From a checkpoint of a small mixture-of-experts model trained on Wikipedia: 29.2M parameters.
Below are experts of layer 3 (counted from 0) of a mixture-of-experts language model. Rows are named router (the router's row for the expert), gate (a neuron's input weights, with its number), up (a neuron's input weights, with its number) and show model dimensions 64-127. Each number is 200 + 40 x the weight over its row's rms, rounded and kept within 0 to 999.
Before each expert's rows: a language model's description of what the expert responds to. This comes from a sample of Wikipedia text that the model never trained on.

# expert 7
What it handles: Possessives and pronouns. Possessive 's and personal pronouns his, her, its, their, him, them, mostly in biographies; His starts Hispanic in census text.
router,273,163,159,147,256,143,227,179,210,195,180,203,268,263,253,216,156,174,240,213,133,238,153,132,211,153,165,259,189,198,196,181,244,215,226,179,212,183,167,104,130,238,187,239,136,213,112,192,230,226,200,240,144,217,236,267,196,205,174,267,198,216,230,145
gate0,220,149,212,176,254,246,187,165,226,228,197,173,201,138,186,149,168,182,216,258,174,219,194,206,160,218,192,226,210,170,271,201,245,211,242,148,260,190,206,199,164,193,154,302,121,209,179,213,248,247,306,231,188,227,180,319,188,238,157,248,189,196,233,182
up0,189,184,240,148,256,210,176,147,236,244,196,138,219,136,168,162,136,228,196,257,184,233,204,151,189,193,200,239,219,164,245,188,253,185,202,136,266,174,249,201,160,226,176,290,113,256,159,180,237,236,295,235,229,199,183,350,194,200,201,235,176,192,247,185
gate1,235,124,153,160,159,196,182,201,165,250,182,187,200,174,171,323,215,201,136,122,226,198,188,174,186,255,255,145,184,204,242,134,197,208,202,207,160,219,146,156,191,192,161,247,217,260,195,250,208,207,223,144,219,191,249,210,204,179,153,214,292,253,280,206
up1,121,181,167,199,217,303,182,180,160,214,101,210,195,174,205,153,201,210,170,214,205,168,145,186,154,202,179,291,204,190,265,192,222,233,217,129,236,169,213,123,264,199,245,279,208,168,169,195,201,141,260,133,206,192,274,155,113,243,216,177,206,209,189,190
gate2,211,202,215,152,154,198,266,131,198,173,215,152,194,172,170,185,130,180,231,179,201,215,249,82,177,245,179,149,208,188,208,160,139,199,218,202,151,178,216,255,238,172,201,154,283,229,156,253,200,138,208,162,199,170,192,257,208,250,176,144,181,178,200,177
up2,208,201,221,232,252,196,202,243,161,230,220,225,241,238,179,186,245,187,104,233,156,191,165,237,293,125,168,224,178,224,194,197,203,210,168,229,234,182,228,216,155,212,241,197,150,214,154,198,193,199,178,209,227,196,186,186,202,199,213,243,259,212,152,247
gate3,192,240,212,173,278,239,220,217,207,192,184,184,226,228,146,198,239,185,217,251,188,155,249,211,214,180,181,148,182,251,176,214,213,184,232,195,258,194,207,205,219,186,101,216,221,147,177,179,230,209,244,287,182,196,180,183,114,114,194,183,193,177,152,142
up3,286,228,168,167,178,239,222,217,128,117,212,200,234,160,170,261,147,177,134,167,142,163,195,234,241,203,201,165,218,230,262,243,239,173,207,188,236,174,214,207,226,145,119,201,232,165,193,194,233,233,334,205,260,180,228,190,190,128,175,201,192,176,115,236
gate4,205,140,192,211,271,117,167,167,236,236,150,211,224,146,182,239,282,167,219,187,209,159,195,236,124,172,212,155,186,194,182,232,249,210,250,124,127,234,263,154,244,217,183,265,227,203,201,176,179,230,174,272,196,250,199,234,141,232,190,255,183,205,184,294
up4,127,173,166,238,215,224,198,236,200,237,152,200,231,168,155,162,249,192,209,167,173,200,167,280,182,124,194,213,238,243,202,120,162,169,163,216,163,202,218,152,214,281,165,218,189,211,178,171,202,179,167,191,222,234,194,296,196,167,162,135,172,270,173,225
gate5,165,280,136,132,209,183,177,166,152,187,250,147,268,232,175,223,217,221,277,209,187,162,206,158,265,246,228,168,221,216,124,248,188,215,198,248,145,183,148,130,175,190,163,176,281,169,174,176,189,201,221,191,139,226,154,194,265,214,188,177,183,204,228,253
up5,179,183,146,237,180,228,195,204,193,169,168,175,152,170,207,158,154,182,229,211,283,204,188,209,168,259,191,258,191,286,227,198,181,106,195,91,211,187,252,262,272,225,227,194,245,208,238,214,194,143,128,176,232,202,344,265,180,191,137,141,214,213,210,183
gate6,215,200,133,202,218,141,175,233,206,246,195,170,185,206,239,262,207,211,255,167,221,172,247,168,160,168,174,164,137,249,216,219,216,268,187,133,180,121,152,229,184,189,156,240,229,151,195,141,191,261,211,110,203,184,229,155,207,254,141,212,195,213,182,221
up6,167,190,142,196,235,206,202,256,159,149,233,328,215,190,149,221,188,172,218,222,240,216,203,211,239,168,209,175,187,186,173,178,247,209,286,261,135,264,211,130,223,168,262,226,214,170,181,255,206,230,245,195,150,209,128,238,165,183,179,175,196,203,227,235
gate7,271,155,147,210,191,189,193,174,180,214,201,280,231,256,199,191,239,179,202,244,179,190,234,185,178,210,172,218,174,198,203,179,213,174,196,210,168,105,159,214,183,191,225,239,172,245,163,202,166,153,144,250,217,211,181,209,181,149,211,188,225,268,196,178
up7,197,281,277,230,218,209,186,170,277,208,169,126,172,195,229,220,218,220,182,157,197,234,134,217,182,176,205,281,121,192,194,221,169,227,191,217,164,265,149,185,204,171,167,196,229,181,285,185,191,185,259,191,244,148,164,175,158,178,142,212,178,176,180,285
gate8,200,95,152,140,247,262,261,158,235,196,121,215,302,198,246,221,161,191,193,193,214,240,216,181,164,148,139,226,180,161,154,185,222,198,220,217,206,199,173,212,146,179,264,182,223,207,190,156,185,157,272,195,258,244,177,209,143,182,120,190,171,224,172,217
up8,227,274,226,225,149,133,165,264,182,234,242,150,99,205,164,196,228,188,208,180,176,187,180,240,238,247,253,201,176,243,224,187,171,167,170,156,163,194,246,222,265,222,159,199,147,192,159,216,233,238,122,187,161,205,227,127,245,241,302,191,242,184,216,187
gate9,207,213,182,173,215,248,229,274,184,165,186,223,276,120,269,247,245,199,271,245,226,198,204,152,195,238,245,245,250,198,179,218,276,230,212,217,190,168,211,217,207,191,181,189,231,222,211,185,217,129,134,237,171,206,210,163,82,215,254,169,216,189,203,126
up9,177,198,179,197,190,230,123,205,276,151,195,204,151,216,184,240,230,183,238,199,180,168,158,264,302,169,210,185,204,187,171,179,185,147,208,215,180,192,162,241,204,170,217,243,223,138,209,294,180,256,183,251,181,135,120,285,252,182,180,205,184,196,159,204
gate10,199,224,236,176,192,291,198,154,234,244,121,219,199,232,170,243,192,206,241,233,212,218,259,167,153,190,215,216,254,212,238,210,180,182,221,130,251,159,173,312,214,194,193,201,179,228,224,305,237,215,217,126,181,172,186,146,243,232,148,159,142,235,286,240
up10,168,171,257,210,193,288,163,186,222,256,167,212,237,274,230,169,206,193,131,263,256,159,167,178,165,173,158,189,295,206,276,188,156,136,110,147,223,203,202,159,198,237,204,220,181,116,224,203,251,255,183,177,180,196,216,200,222,182,216,193,215,182,228,199
gate11,213,212,204,171,207,266,177,275,228,213,237,249,237,233,222,199,209,202,223,220,183,178,150,173,196,149,196,176,214,181,288,235,202,238,259,233,283,194,191,178,181,256,247,232,160,161,188,151,182,239,182,158,230,209,186,250,172,214,133,168,260,184,207,189
up11,184,224,182,139,235,197,212,241,299,200,189,185,203,253,189,132,203,177,239,186,222,240,179,205,144,181,263,221,207,157,204,242,195,169,274,194,216,220,205,112,178,218,276,290,188,170,157,241,211,186,176,191,227,265,213,232,197,204,84,167,160,229,245,149
gate12,235,175,198,211,207,149,215,136,190,262,171,180,203,222,115,219,177,199,180,249,194,304,243,195,183,135,222,187,164,212,174,205,134,218,240,125,128,213,178,198,242,248,197,197,281,191,277,222,135,185,179,215,233,230,181,238,200,293,154,213,219,175,226,142
up12,168,228,148,151,163,232,159,239,161,138,244,199,228,217,181,180,191,264,191,129,213,186,183,209,152,223,118,194,215,207,180,219,181,122,135,177,239,237,200,163,179,170,294,217,159,167,282,206,158,183,189,216,207,232,170,201,198,202,211,135,238,210,153,184
gate13,158,148,136,209,149,200,147,214,193,245,184,161,225,197,211,206,211,211,238,268,168,213,170,215,145,260,243,185,183,166,229,173,152,232,119,200,216,184,203,184,313,253,137,229,188,121,140,178,184,136,243,237,216,137,118,203,259,216,145,186,195,193,174,214
up13,210,264,192,144,216,179,138,186,245,180,228,211,154,171,169,218,189,153,162,121,180,200,231,201,197,102,257,171,268,236,214,194,171,218,181,224,190,239,233,141,189,214,213,119,211,187,295,198,249,219,207,186,175,194,215,265,206,241,184,194,189,164,223,125
gate14,207,214,149,225,313,274,173,174,270,232,218,151,259,169,183,151,170,134,191,239,143,206,155,232,222,199,165,201,226,238,218,202,221,228,211,148,232,212,140,172,163,158,219,221,158,206,145,205,181,200,203,219,189,244,186,166,241,220,197,227,164,218,232,216
up14,185,177,212,172,254,210,160,224,242,298,163,200,189,214,224,271,72,192,197,210,217,213,216,173,241,191,150,250,169,164,194,218,183,248,160,150,195,212,187,199,159,222,228,206,239,193,198,176,188,176,189,194,221,188,192,183,300,238,210,241,80,183,231,209
gate15,177,197,223,151,260,164,217,145,199,220,211,186,216,252,180,216,245,162,177,167,156,236,177,266,142,212,213,174,215,258,244,197,267,252,250,128,235,200,173,165,192,176,217,184,187,205,271,192,209,168,221,272,211,212,155,220,118,232,216,268,179,151,221,279
up15,158,221,184,188,267,191,235,213,194,220,223,139,225,256,194,161,236,175,126,212,147,182,197,256,273,172,262,157,186,229,238,299,249,265,167,173,179,205,226,144,207,221,121,180,222,185,210,164,165,197,200,280,217,198,175,206,219,162,181,208,186,192,216,200
gate16,199,189,226,277,193,216,187,154,117,113,250,232,295,195,136,282,183,214,146,208,242,187,200,152,197,154,257,246,314,232,208,231,166,143,165,187,165,240,187,202,211,288,173,162,191,190,196,188,180,177,217,178,206,168,167,161,248,197,263,230,226,229,228,138
up16,237,189,204,151,176,186,163,263,216,191,163,219,130,167,221,147,208,168,202,216,198,142,164,194,269,190,166,204,125,200,183,197,233,242,254,228,259,185,176,233,243,166,221,193,225,177,248,185,140,225,167,194,202,246,160,221,142,124,110,145,193,142,171,176
gate17,170,187,204,184,220,241,200,222,170,151,139,159,252,246,191,193,170,170,225,174,194,268,253,189,194,182,261,211,230,185,169,182,222,181,156,147,139,180,203,235,190,220,227,218,150,139,212,142,162,228,237,239,84,216,230,187,129,253,228,205,189,166,253,226
up17,218,165,267,205,214,296,215,197,189,118,182,176,212,193,279,142,213,168,236,197,218,256,201,155,201,264,205,173,139,147,243,207,195,280,248,208,187,199,171,216,83,221,98,219,248,135,236,110,178,202,195,181,180,200,131,255,170,210,219,210,205,220,182,209
gate18,139,186,180,226,140,276,168,159,162,151,241,234,251,101,213,139,255,273,191,233,208,212,200,177,167,168,240,207,207,204,145,186,180,205,205,147,176,188,231,229,212,217,219,233,205,240,159,149,184,138,213,235,181,167,247,240,245,177,185,199,214,270,208,248
up18,177,222,150,233,244,217,162,236,153,210,179,158,158,212,190,257,176,134,194,287,153,201,184,165,227,195,193,156,172,224,207,209,236,176,197,212,211,173,208,199,208,204,166,181,173,149,204,154,228,183,188,232,249,194,134,159,215,187,123,183,211,159,174,214
gate19,181,131,180,158,207,175,188,136,166,238,154,194,200,249,152,294,203,197,169,223,170,100,189,172,195,170,226,143,237,216,203,193,136,152,178,206,173,191,117,224,295,218,148,204,179,204,230,266,238,165,154,181,145,188,198,169,205,219,204,150,112,232,155,178
up19,192,114,129,145,263,208,267,284,189,182,246,218,303,185,199,136,209,225,231,190,177,200,172,204,264,175,213,176,235,200,149,159,189,195,205,228,225,221,182,201,231,204,208,285,211,189,235,212,219,177,216,97,211,243,180,142,198,195,232,182,165,157,203,237
gate20,254,183,234,185,210,227,207,224,200,183,123,170,172,158,217,195,113,163,173,132,184,155,220,155,143,187,259,196,178,140,227,168,218,197,296,186,198,193,155,224,204,268,175,206,191,259,170,237,205,194,256,217,187,191,214,258,179,226,137,192,187,154,226,207
up20,209,202,232,259,200,166,146,222,252,224,241,162,220,299,182,147,256,204,259,200,247,241,203,273,259,164,141,210,238,258,151,208,210,222,90,177,209,179,226,169,242,182,209,150,222,114,218,148,209,221,94,229,247,180,185,150,246,227,228,176,193,178,188,209
gate21,175,152,232,182,197,215,172,145,220,205,186,291,192,216,187,180,181,163,144,195,214,111,220,116,210,229,209,217,178,168,242,214,204,267,181,174,160,201,220,180,198,76,135,229,185,217,199,222,286,231,296,207,236,232,201,159,170,138,228,225,166,257,214,215
up21,213,233,298,200,163,292,174,178,179,292,137,161,132,177,219,199,207,157,249,180,175,210,220,193,201,190,201,122,243,201,212,195,228,146,170,189,198,162,191,164,234,194,220,142,204,193,185,184,189,171,186,122,224,214,249,150,195,192,231,121,169,199,109,112
gate22,239,136,171,199,256,198,180,157,199,171,195,204,193,148,165,220,238,180,250,176,286,257,193,162,193,172,199,157,119,203,194,110,220,195,263,220,250,202,223,187,246,183,155,191,252,224,217,262,218,212,215,108,246,254,223,211,141,210,182,206,235,188,158,285
up22,211,126,133,197,239,185,217,175,193,210,255,300,208,281,198,214,210,183,213,215,207,212,155,217,228,204,221,205,219,204,147,172,258,265,215,256,129,268,197,235,218,242,182,168,238,122,209,139,130,191,206,192,241,150,158,232,217,215,195,259,222,156,208,237
gate23,248,212,191,184,162,229,124,179,232,171,145,228,203,200,178,254,121,154,240,190,244,153,184,196,144,214,152,211,261,259,204,229,207,209,176,200,173,194,234,261,223,227,208,183,107,131,162,189,231,227,206,158,185,209,173,208,275,190,153,176,210,280,228,167
up23,199,205,205,125,150,217,142,190,207,193,147,224,206,211,186,198,160,163,232,224,196,184,196,172,167,166,244,236,254,196,173,271,236,228,170,201,171,168,199,210,227,191,178,165,131,131,188,203,243,237,249,231,134,202,191,148,232,253,215,185,218,250,209,195
gate24,229,277,219,159,171,180,187,265,147,249,234,165,178,226,167,240,191,189,163,145,170,159,262,241,123,176,205,153,173,215,202,209,151,300,229,210,189,223,257,201,276,147,195,258,168,198,280,222,211,249,127,205,127,234,167,256,193,158,103,241,217,194,251,276
up24,174,119,154,257,224,211,238,135,241,179,177,253,255,190,255,187,230,233,204,246,242,238,205,148,299,224,233,232,210,159,202,204,250,123,197,189,167,187,125,194,149,241,237,161,217,199,129,179,171,160,273,205,253,170,226,159,204,238,280,173,238,197,132,110
gate25,200,202,217,220,253,235,163,142,261,243,273,249,177,134,226,186,143,179,210,224,138,274,307,225,163,220,217,194,216,188,205,158,208,150,223,203,211,206,193,210,185,226,173,183,165,227,120,249,186,220,247,149,255,193,148,227,199,192,178,145,230,225,266,239
up25,232,220,215,170,184,173,158,242,184,164,180,206,164,200,152,174,198,195,268,210,240,98,176,237,183,222,107,217,241,163,216,249,205,254,223,217,228,182,273,157,161,130,207,183,143,182,266,226,203,245,212,192,231,206,160,215,260,120,265,232,181,233,191,198
gate26,106,205,207,145,244,193,158,147,223,210,131,222,213,239,206,225,158,203,173,219,209,233,226,214,195,256,232,194,216,144,210,162,270,252,200,158,220,239,203,184,210,130,248,267,181,199,175,254,197,169,257,274,247,251,131,222,301,168,190,211,184,255,203,244
up26,216,228,202,213,157,192,242,223,177,164,256,297,124,177,173,175,241,180,241,127,177,165,194,185,214,148,122,174,186,249,173,214,187,153,189,211,180,190,239,236,230,186,215,142,330,192,164,219,195,189,167,254,146,231,282,207,150,221,187,206,186,210,219,143
gate27,193,178,192,192,259,240,174,178,205,214,221,240,158,241,262,200,260,206,106,179,238,114,224,198,174,248,208,221,217,161,181,153,177,251,237,150,166,240,173,170,211,218,124,250,196,209,176,186,244,234,210,210,221,158,215,177,240,223,164,262,270,183,265,186
up27,241,179,170,215,216,199,184,169,218,170,239,210,225,223,241,204,224,244,163,189,198,131,268,192,160,192,205,212,230,113,164,168,124,233,210,163,159,207,186,201,181,226,88,247,211,201,102,160,304,257,200,170,179,158,215,212,277,195,127,229,199,188,217,174
gate28,157,129,87,264,216,241,211,199,233,212,217,257,265,197,212,186,207,154,139,164,249,234,173,226,197,248,189,228,162,176,230,146,228,225,185,142,236,220,173,212,171,238,171,195,245,165,125,142,152,153,213,195,279,209,246,219,240,260,103,182,122,139,220,275
up28,193,250,124,264,163,212,247,218,209,178,185,152,124,193,201,212,167,233,171,180,198,186,200,201,303,234,63,239,118,188,240,220,186,188,157,194,183,225,275,137,217,195,322,174,210,215,207,227,224,244,245,196,266,160,227,237,202,168,119,188,156,245,206,204
gate29,269,227,204,225,215,158,269,216,179,202,253,163,215,190,179,209,207,212,212,191,172,197,184,156,263,205,231,154,210,155,221,160,209,102,198,156,246,259,156,264,217,280,146,204,182,199,198,201,178,173,207,207,249,244,250,272,203,252,151,203,113,164,251,196
up29,184,220,240,199,143,193,217,181,197,204,250,185,182,192,177,118,214,184,168,211,174,237,197,194,204,196,209,224,197,207,111,197,242,223,185,108,232,241,225,221,225,181,197,275,170,136,240,173,106,160,213,178,154,66,205,174,163,268,221,232,220,268,266,234
gate30,140,155,157,210,115,203,186,183,187,194,210,228,227,120,192,179,234,237,196,246,178,130,225,190,244,250,169,148,174,235,188,209,203,226,218,208,260,202,164,232,225,193,246,214,193,314,221,277,144,246,214,281,195,234,210,300,187,205,173,188,188,217,241,174
up30,187,106,139,199,216,187,222,158,267,129,285,194,264,269,158,164,188,164,233,246,283,111,220,170,187,171,208,192,185,206,255,240,180,221,195,254,263,210,235,197,127,233,155,145,180,167,199,192,172,197,225,198,216,229,120,213,195,148,161,178,164,183,214,199
gate31,202,136,101,186,172,276,246,139,231,180,260,211,202,161,201,223,209,243,185,216,255,214,234,200,236,230,167,228,138,158,162,212,171,190,134,235,166,155,152,163,203,229,222,181,200,110,141,223,106,181,160,221,206,240,220,255,224,271,122,173,178,228,195,138
up31,146,186,123,266,168,306,229,207,216,147,168,185,228,186,208,225,215,220,173,238,287,181,209,220,160,267,149,175,214,166,213,254,212,121,149,203,226,183,147,131,201,180,215,225,230,134,200,233,140,173,201,154,208,185,216,248,234,219,164,226,164,280,169,132
gate32,199,124,211,217,211,192,165,141,153,226,226,302,279,261,127,187,183,227,238,229,162,243,266,163,227,164,213,203,204,186,166,266,256,154,150,172,207,202,233,245,241,208,154,155,210,185,166,219,258,164,216,199,200,220,181,171,198,213,168,150,198,197,203,275
up32,236,236,191,154,215,234,202,227,134,163,235,220,338,212,166,167,116,204,285,255,203,250,261,193,227,156,178,230,229,190,163,243,209,184,155,205,201,183,226,249,243,238,145,212,194,180,225,191,268,183,171,189,235,235,185,178,214,208,197,150,203,172,146,232
gate33,220,221,276,179,189,172,192,242,209,195,266,214,167,247,209,158,223,168,233,173,222,237,179,259,175,195,239,217,237,171,150,168,196,225,211,185,199,134,200,133,245,125,214,220,196,219,253,226,171,214,164,190,166,233,168,299,212,242,141,196,186,220,236,235
up33,202,227,256,188,187,195,183,255,170,188,254,212,144,270,196,138,204,171,239,171,235,248,211,239,165,180,217,211,233,186,156,202,202,236,219,197,218,132,173,153,247,109,219,213,182,236,236,215,183,209,125,193,165,223,172,305,206,223,149,184,183,213,257,203
gate34,152,174,161,161,182,211,201,164,213,160,196,181,140,117,168,241,158,227,189,214,206,204,185,232,121,184,257,200,184,209,196,174,216,235,267,196,148,170,199,224,270,162,235,252,243,151,198,140,286,263,260,168,184,141,199,210,195,213,163,184,284,222,266,262
up34,160,207,263,269,156,274,202,129,295,201,148,177,145,164,247,238,179,239,222,185,161,216,162,204,147,260,265,266,242,178,224,247,151,223,281,147,173,123,184,217,210,196,280,192,193,214,179,211,265,177,186,253,144,198,254,175,210,205,222,229,166,228,210,154
gate35,170,181,193,160,206,233,141,188,238,207,204,208,249,245,197,227,204,220,316,199,189,265,193,233,175,219,159,184,207,149,214,167,258,175,201,143,241,137,229,160,226,177,182,188,138,179,235,181,142,157,207,182,168,283,162,218,213,144,230,172,226,162,224,277
up35,218,214,226,196,219,207,184,238,154,151,231,255,197,187,168,214,149,269,181,254,178,163,223,247,170,259,182,210,189,224,163,227,218,225,259,182,158,200,238,206,201,164,193,210,223,168,177,150,174,158,126,236,258,237,214,189,207,164,261,247,213,156,247,207
gate36,138,282,229,242,250,173,189,185,225,166,210,189,175,203,173,133,207,218,237,228,259,204,205,150,193,199,215,250,171,232,122,228,239,215,173,170,227,279,212,199,207,178,165,240,133,187,198,166,240,208,215,172,248,184,281,194,241,143,203,204,247,219,250,245
up36,160,234,241,210,237,175,156,233,180,197,187,122,175,218,185,162,272,126,127,227,145,200,172,176,152,269,244,215,205,128,193,201,164,165,225,120,233,173,212,141,229,176,182,181,189,200,188,147,169,266,201,188,183,188,246,220,148,247,185,208,142,257,212,153
gate37,195,147,160,226,194,208,252,132,178,112,197,215,180,191,216,181,238,243,129,147,227,245,179,184,119,225,161,226,127,164,191,179,210,214,261,231,200,291,191,225,210,242,170,198,210,116,171,152,87,183,205,241,227,215,113,265,130,209,162,200,126,238,195,163
up37,174,258,261,179,174,186,164,233,211,258,190,184,200,176,167,220,136,170,257,243,175,169,204,220,269,195,203,157,260,182,201,257,204,163,146,179,222,107,191,171,185,146,225,200,181,244,237,236,264,204,199,203,111,180,231,120,257,186,290,245,299,160,237,267
gate38,172,175,234,140,205,212,234,210,190,227,212,205,113,201,219,216,215,209,191,225,163,232,150,263,205,265,237,278,157,221,130,155,188,215,280,136,202,220,173,201,200,201,230,192,164,190,254,165,143,131,181,238,151,202,171,175,232,238,170,145,248,145,193,167
up38,186,254,240,177,170,192,210,160,255,221,148,188,202,243,209,172,194,214,267,222,141,194,172,188,231,131,245,231,258,185,166,240,126,169,209,186,113,223,215,248,189,156,222,220,189,181,160,242,211,203,188,208,160,167,156,166,207,61,197,141,190,242,76,175
gate39,209,239,159,207,248,235,158,154,189,244,203,291,191,175,220,147,211,111,199,205,190,260,196,174,138,229,266,208,227,179,188,223,257,254,204,175,150,232,231,204,201,166,137,204,239,199,217,126,203,167,144,194,208,258,177,184,271,317,180,241,195,246,247,291
up39,202,158,248,203,275,234,183,191,194,224,216,202,199,308,183,192,221,163,173,233,201,225,230,216,133,215,237,166,167,192,133,168,172,141,165,105,207,226,132,250,294,204,219,214,203,192,189,215,128,191,187,228,172,276,168,170,164,214,189,163,217,199,194,124
gate40,191,163,114,197,262,203,188,150,139,248,255,236,258,214,203,244,211,228,210,335,210,193,184,211,291,172,226,141,219,202,122,231,226,215,273,211,185,186,212,215,170,224,242,202,219,168,115,114,115,200,165,136,237,251,189,209,229,204,224,232,194,202,251,187
up40,225,227,255,257,214,177,219,232,259,107,166,203,143,182,202,200,205,146,233,110,237,191,209,186,118,260,212,234,135,221,190,204,213,253,129,156,227,184,257,231,220,154,136,198,202,211,245,229,238,220,246,207,175,178,249,244,182,202,218,184,163,162,172,193
gate41,131,207,192,218,211,219,241,241,198,161,281,145,315,226,205,196,165,245,223,219,219,222,158,167,241,177,167,181,209,190,154,189,150,169,163,118,191,233,248,236,189,277,195,152,231,211,143,219,220,190,209,201,203,190,215,232,172,165,275,215,222,236,219,166
up41,218,207,172,229,201,180,217,149,144,197,217,212,246,149,284,171,201,254,246,180,170,239,215,219,223,191,211,197,199,209,165,140,161,187,235,189,197,168,152,199,206,172,169,131,188,179,154,174,149,169,214,200,203,175,302,229,183,145,203,231,220,170,241,217
gate42,193,218,252,106,197,267,210,163,208,261,173,180,198,225,198,216,177,281,200,166,197,201,228,253,224,245,157,171,231,224,174,204,178,174,161,222,168,244,145,210,278,181,234,148,170,221,163,199,164,149,192,178,115,174,186,206,191,172,178,123,171,211,102,249
up42,214,223,202,190,146,178,149,219,236,256,162,217,180,154,169,222,253,166,233,160,270,164,105,203,157,157,240,176,236,189,242,124,169,253,143,200,265,187,261,144,222,201,186,149,178,201,253,212,179,219,204,201,225,181,144,273,218,239,128,213,205,207,226,249
gate43,216,226,164,298,237,182,198,217,193,203,231,175,190,261,204,193,207,158,228,236,286,207,184,198,186,219,216,154,185,190,194,142,199,151,215,210,177,106,171,180,206,228,194,146,199,217,226,210,169,220,156,197,175,238,156,315,187,215,149,175,129,162,240,198
up43,207,152,164,189,196,220,136,164,252,209,192,182,231,239,245,155,187,243,255,269,101,110,225,121,168,124,173,295,215,203,230,244,267,295,164,256,253,276,200,157,257,190,234,225,183,106,134,166,197,228,247,191,219,205,170,172,207,170,202,215,240,236,157,215
gate44,201,160,257,173,180,231,279,185,162,156,219,198,148,193,207,203,185,229,154,263,189,252,235,202,150,232,177,249,196,239,206,172,133,156,126,196,200,262,146,205,129,237,166,223,155,107,187,187,86,183,233,251,255,209,157,209,191,147,161,205,206,253,152,201
up44,205,253,158,218,231,140,193,216,245,181,181,157,257,156,163,194,213,174,224,110,182,145,181,205,232,147,196,223,207,149,151,232,200,270,247,181,210,128,303,199,229,128,153,218,204,183,146,179,328,209,181,225,240,208,175,211,212,247,244,236,172,221,233,202
gate45,224,97,167,210,217,158,193,204,188,210,251,168,234,183,171,168,127,178,209,223,234,206,259,99,192,206,163,224,100,204,203,197,191,260,240,136,199,186,207,249,168,135,75,191,193,120,284,178,144,237,216,253,275,185,192,244,210,191,198,190,238,218,292,199
up45,238,186,216,219,220,229,265,238,176,197,269,287,222,176,274,207,171,182,194,176,179,219,187,229,177,233,194,183,135,175,127,206,249,242,269,258,131,206,194,215,268,121,192,196,147,111,258,147,178,146,138,223,168,191,152,208,196,277,175,201,241,160,237,205
gate46,166,197,164,183,171,118,137,203,216,269,193,202,169,175,188,264,162,223,225,231,203,184,197,225,189,112,213,191,189,251,140,175,197,253,201,221,214,161,210,172,171,192,175,169,208,174,120,148,232,182,196,245,225,200,181,236,163,237,96,167,212,199,253,263
up46,200,188,166,222,142,244,198,190,160,154,224,169,167,221,199,176,259,146,162,196,160,202,233,195,235,213,145,158,174,203,273,251,198,144,241,160,143,179,183,231,211,244,144,246,229,198,224,253,181,125,228,209,157,260,176,203,156,235,234,246,187,151,140,162
gate47,186,138,197,225,249,205,189,164,227,269,171,196,213,194,157,230,197,248,213,212,231,123,208,234,136,213,123,200,149,187,233,152,269,213,168,167,144,296,175,242,184,226,165,260,200,240,189,186,218,299,282,247,178,273,213,227,219,277,176,264,142,202,245,206
up47,187,201,237,222,209,238,238,210,201,182,162,130,174,166,152,179,125,194,184,178,193,157,198,223,265,229,178,203,193,188,227,194,188,207,124,198,166,232,180,193,170,242,195,216,213,252,178,196,193,304,227,154,190,229,280,281,256,270,164,237,150,190,287,112
gate48,129,163,162,196,187,227,150,185,227,263,165,213,243,193,148,196,210,227,231,163,221,218,172,212,212,214,291,241,182,205,216,169,232,253,185,151,172,244,197,203,204,287,222,274,157,191,252,220,89,187,233,242,169,222,247,233,251,225,222,225,218,202,199,290
up48,229,266,165,278,306,138,206,166,189,158,235,191,179,171,219,184,170,146,207,214,214,235,253,157,245,194,186,259,142,133,123,259,172,144,199,176,137,145,215,193,216,129,183,276,163,167,185,119,188,199,232,216,245,161,267,208,158,241,140,224,220,166,255,172
gate49,188,152,143,229,231,186,199,249,171,212,186,218,163,199,218,191,218,242,232,208,249,208,217,194,166,194,208,205,210,227,157,178,228,167,166,271,189,188,176,95,204,118,196,186,311,293,260,134,253,246,222,163,158,122,168,140,210,281,184,264,162,190,245,222
up49,199,196,196,265,190,148,166,217,177,222,91,132,163,229,160,167,234,146,241,179,206,124,200,164,207,233,150,170,252,275,206,215,191,161,130,246,203,173,166,218,166,232,116,152,134,226,187,227,255,203,202,146,203,223,167,203,187,149,161,299,179,190,216,230
gate50,238,137,176,238,210,178,208,145,214,216,143,195,232,235,230,231,186,184,180,130,214,220,202,126,166,243,185,200,179,192,253,155,177,194,239,152,221,212,239,256,189,283,201,259,233,208,87,156,241,228,201,255,304,238,227,196,191,175,218,222,202,183,182,241
up50,192,156,151,154,187,224,217,151,183,221,200,208,192,236,292,207,110,209,174,66,162,180,167,180,168,281,234,196,238,124,240,206,229,190,243,229,201,226,219,221,216,294,238,234,195,189,154,172,254,215,201,213,226,263,209,242,196,209,167,218,134,177,160,283
gate51,206,182,331,192,150,168,166,164,178,204,162,254,198,190,195,245,253,204,179,205,222,264,230,211,159,175,76,122,213,140,158,143,139,156,191,163,198,172,276,226,205,239,226,225,241,170,145,197,173,204,138,182,194,199,202,256,204,183,227,249,191,188,209,250
up51,177,208,122,238,241,237,249,253,225,175,268,182,249,230,174,175,142,171,193,193,192,115,212,185,253,260,294,247,145,253,271,254,221,224,199,236,167,207,232,146,205,177,182,156,253,200,248,289,201,192,273,221,161,198,195,194,217,262,175,174,148,218,242,151
gate52,237,187,225,207,249,224,196,288,190,192,239,151,225,155,198,203,254,192,239,194,187,171,226,192,227,204,170,176,265,186,226,261,282,257,217,198,273,191,270,191,289,249,139,232,223,168,246,216,187,340,175,238,291,166,174,218,153,245,191,132,213,189,172,159
up52,202,136,153,257,171,158,176,123,179,135,186,213,241,171,184,251,168,226,169,287,165,203,184,206,190,196,240,191,222,270,181,180,214,174,233,202,143,203,197,180,124,193,189,128,211,223,138,198,144,164,225,249,93,265,153,238,232,145,177,162,225,124,257,199
gate53,219,245,168,228,216,204,149,151,233,227,79,140,197,276,193,214,188,165,176,241,179,258,191,201,155,219,98,138,192,218,227,166,221,234,318,142,196,128,133,212,209,167,157,221,209,217,150,169,202,151,235,158,253,168,155,226,288,286,183,145,228,209,265,185
up53,237,228,189,225,242,174,198,186,188,188,190,176,221,228,257,198,127,195,152,226,88,233,266,224,229,181,161,181,195,153,290,212,199,186,182,228,161,126,241,238,209,217,203,217,256,196,187,173,196,148,224,161,205,209,242,236,326,238,220,201,275,170,223,289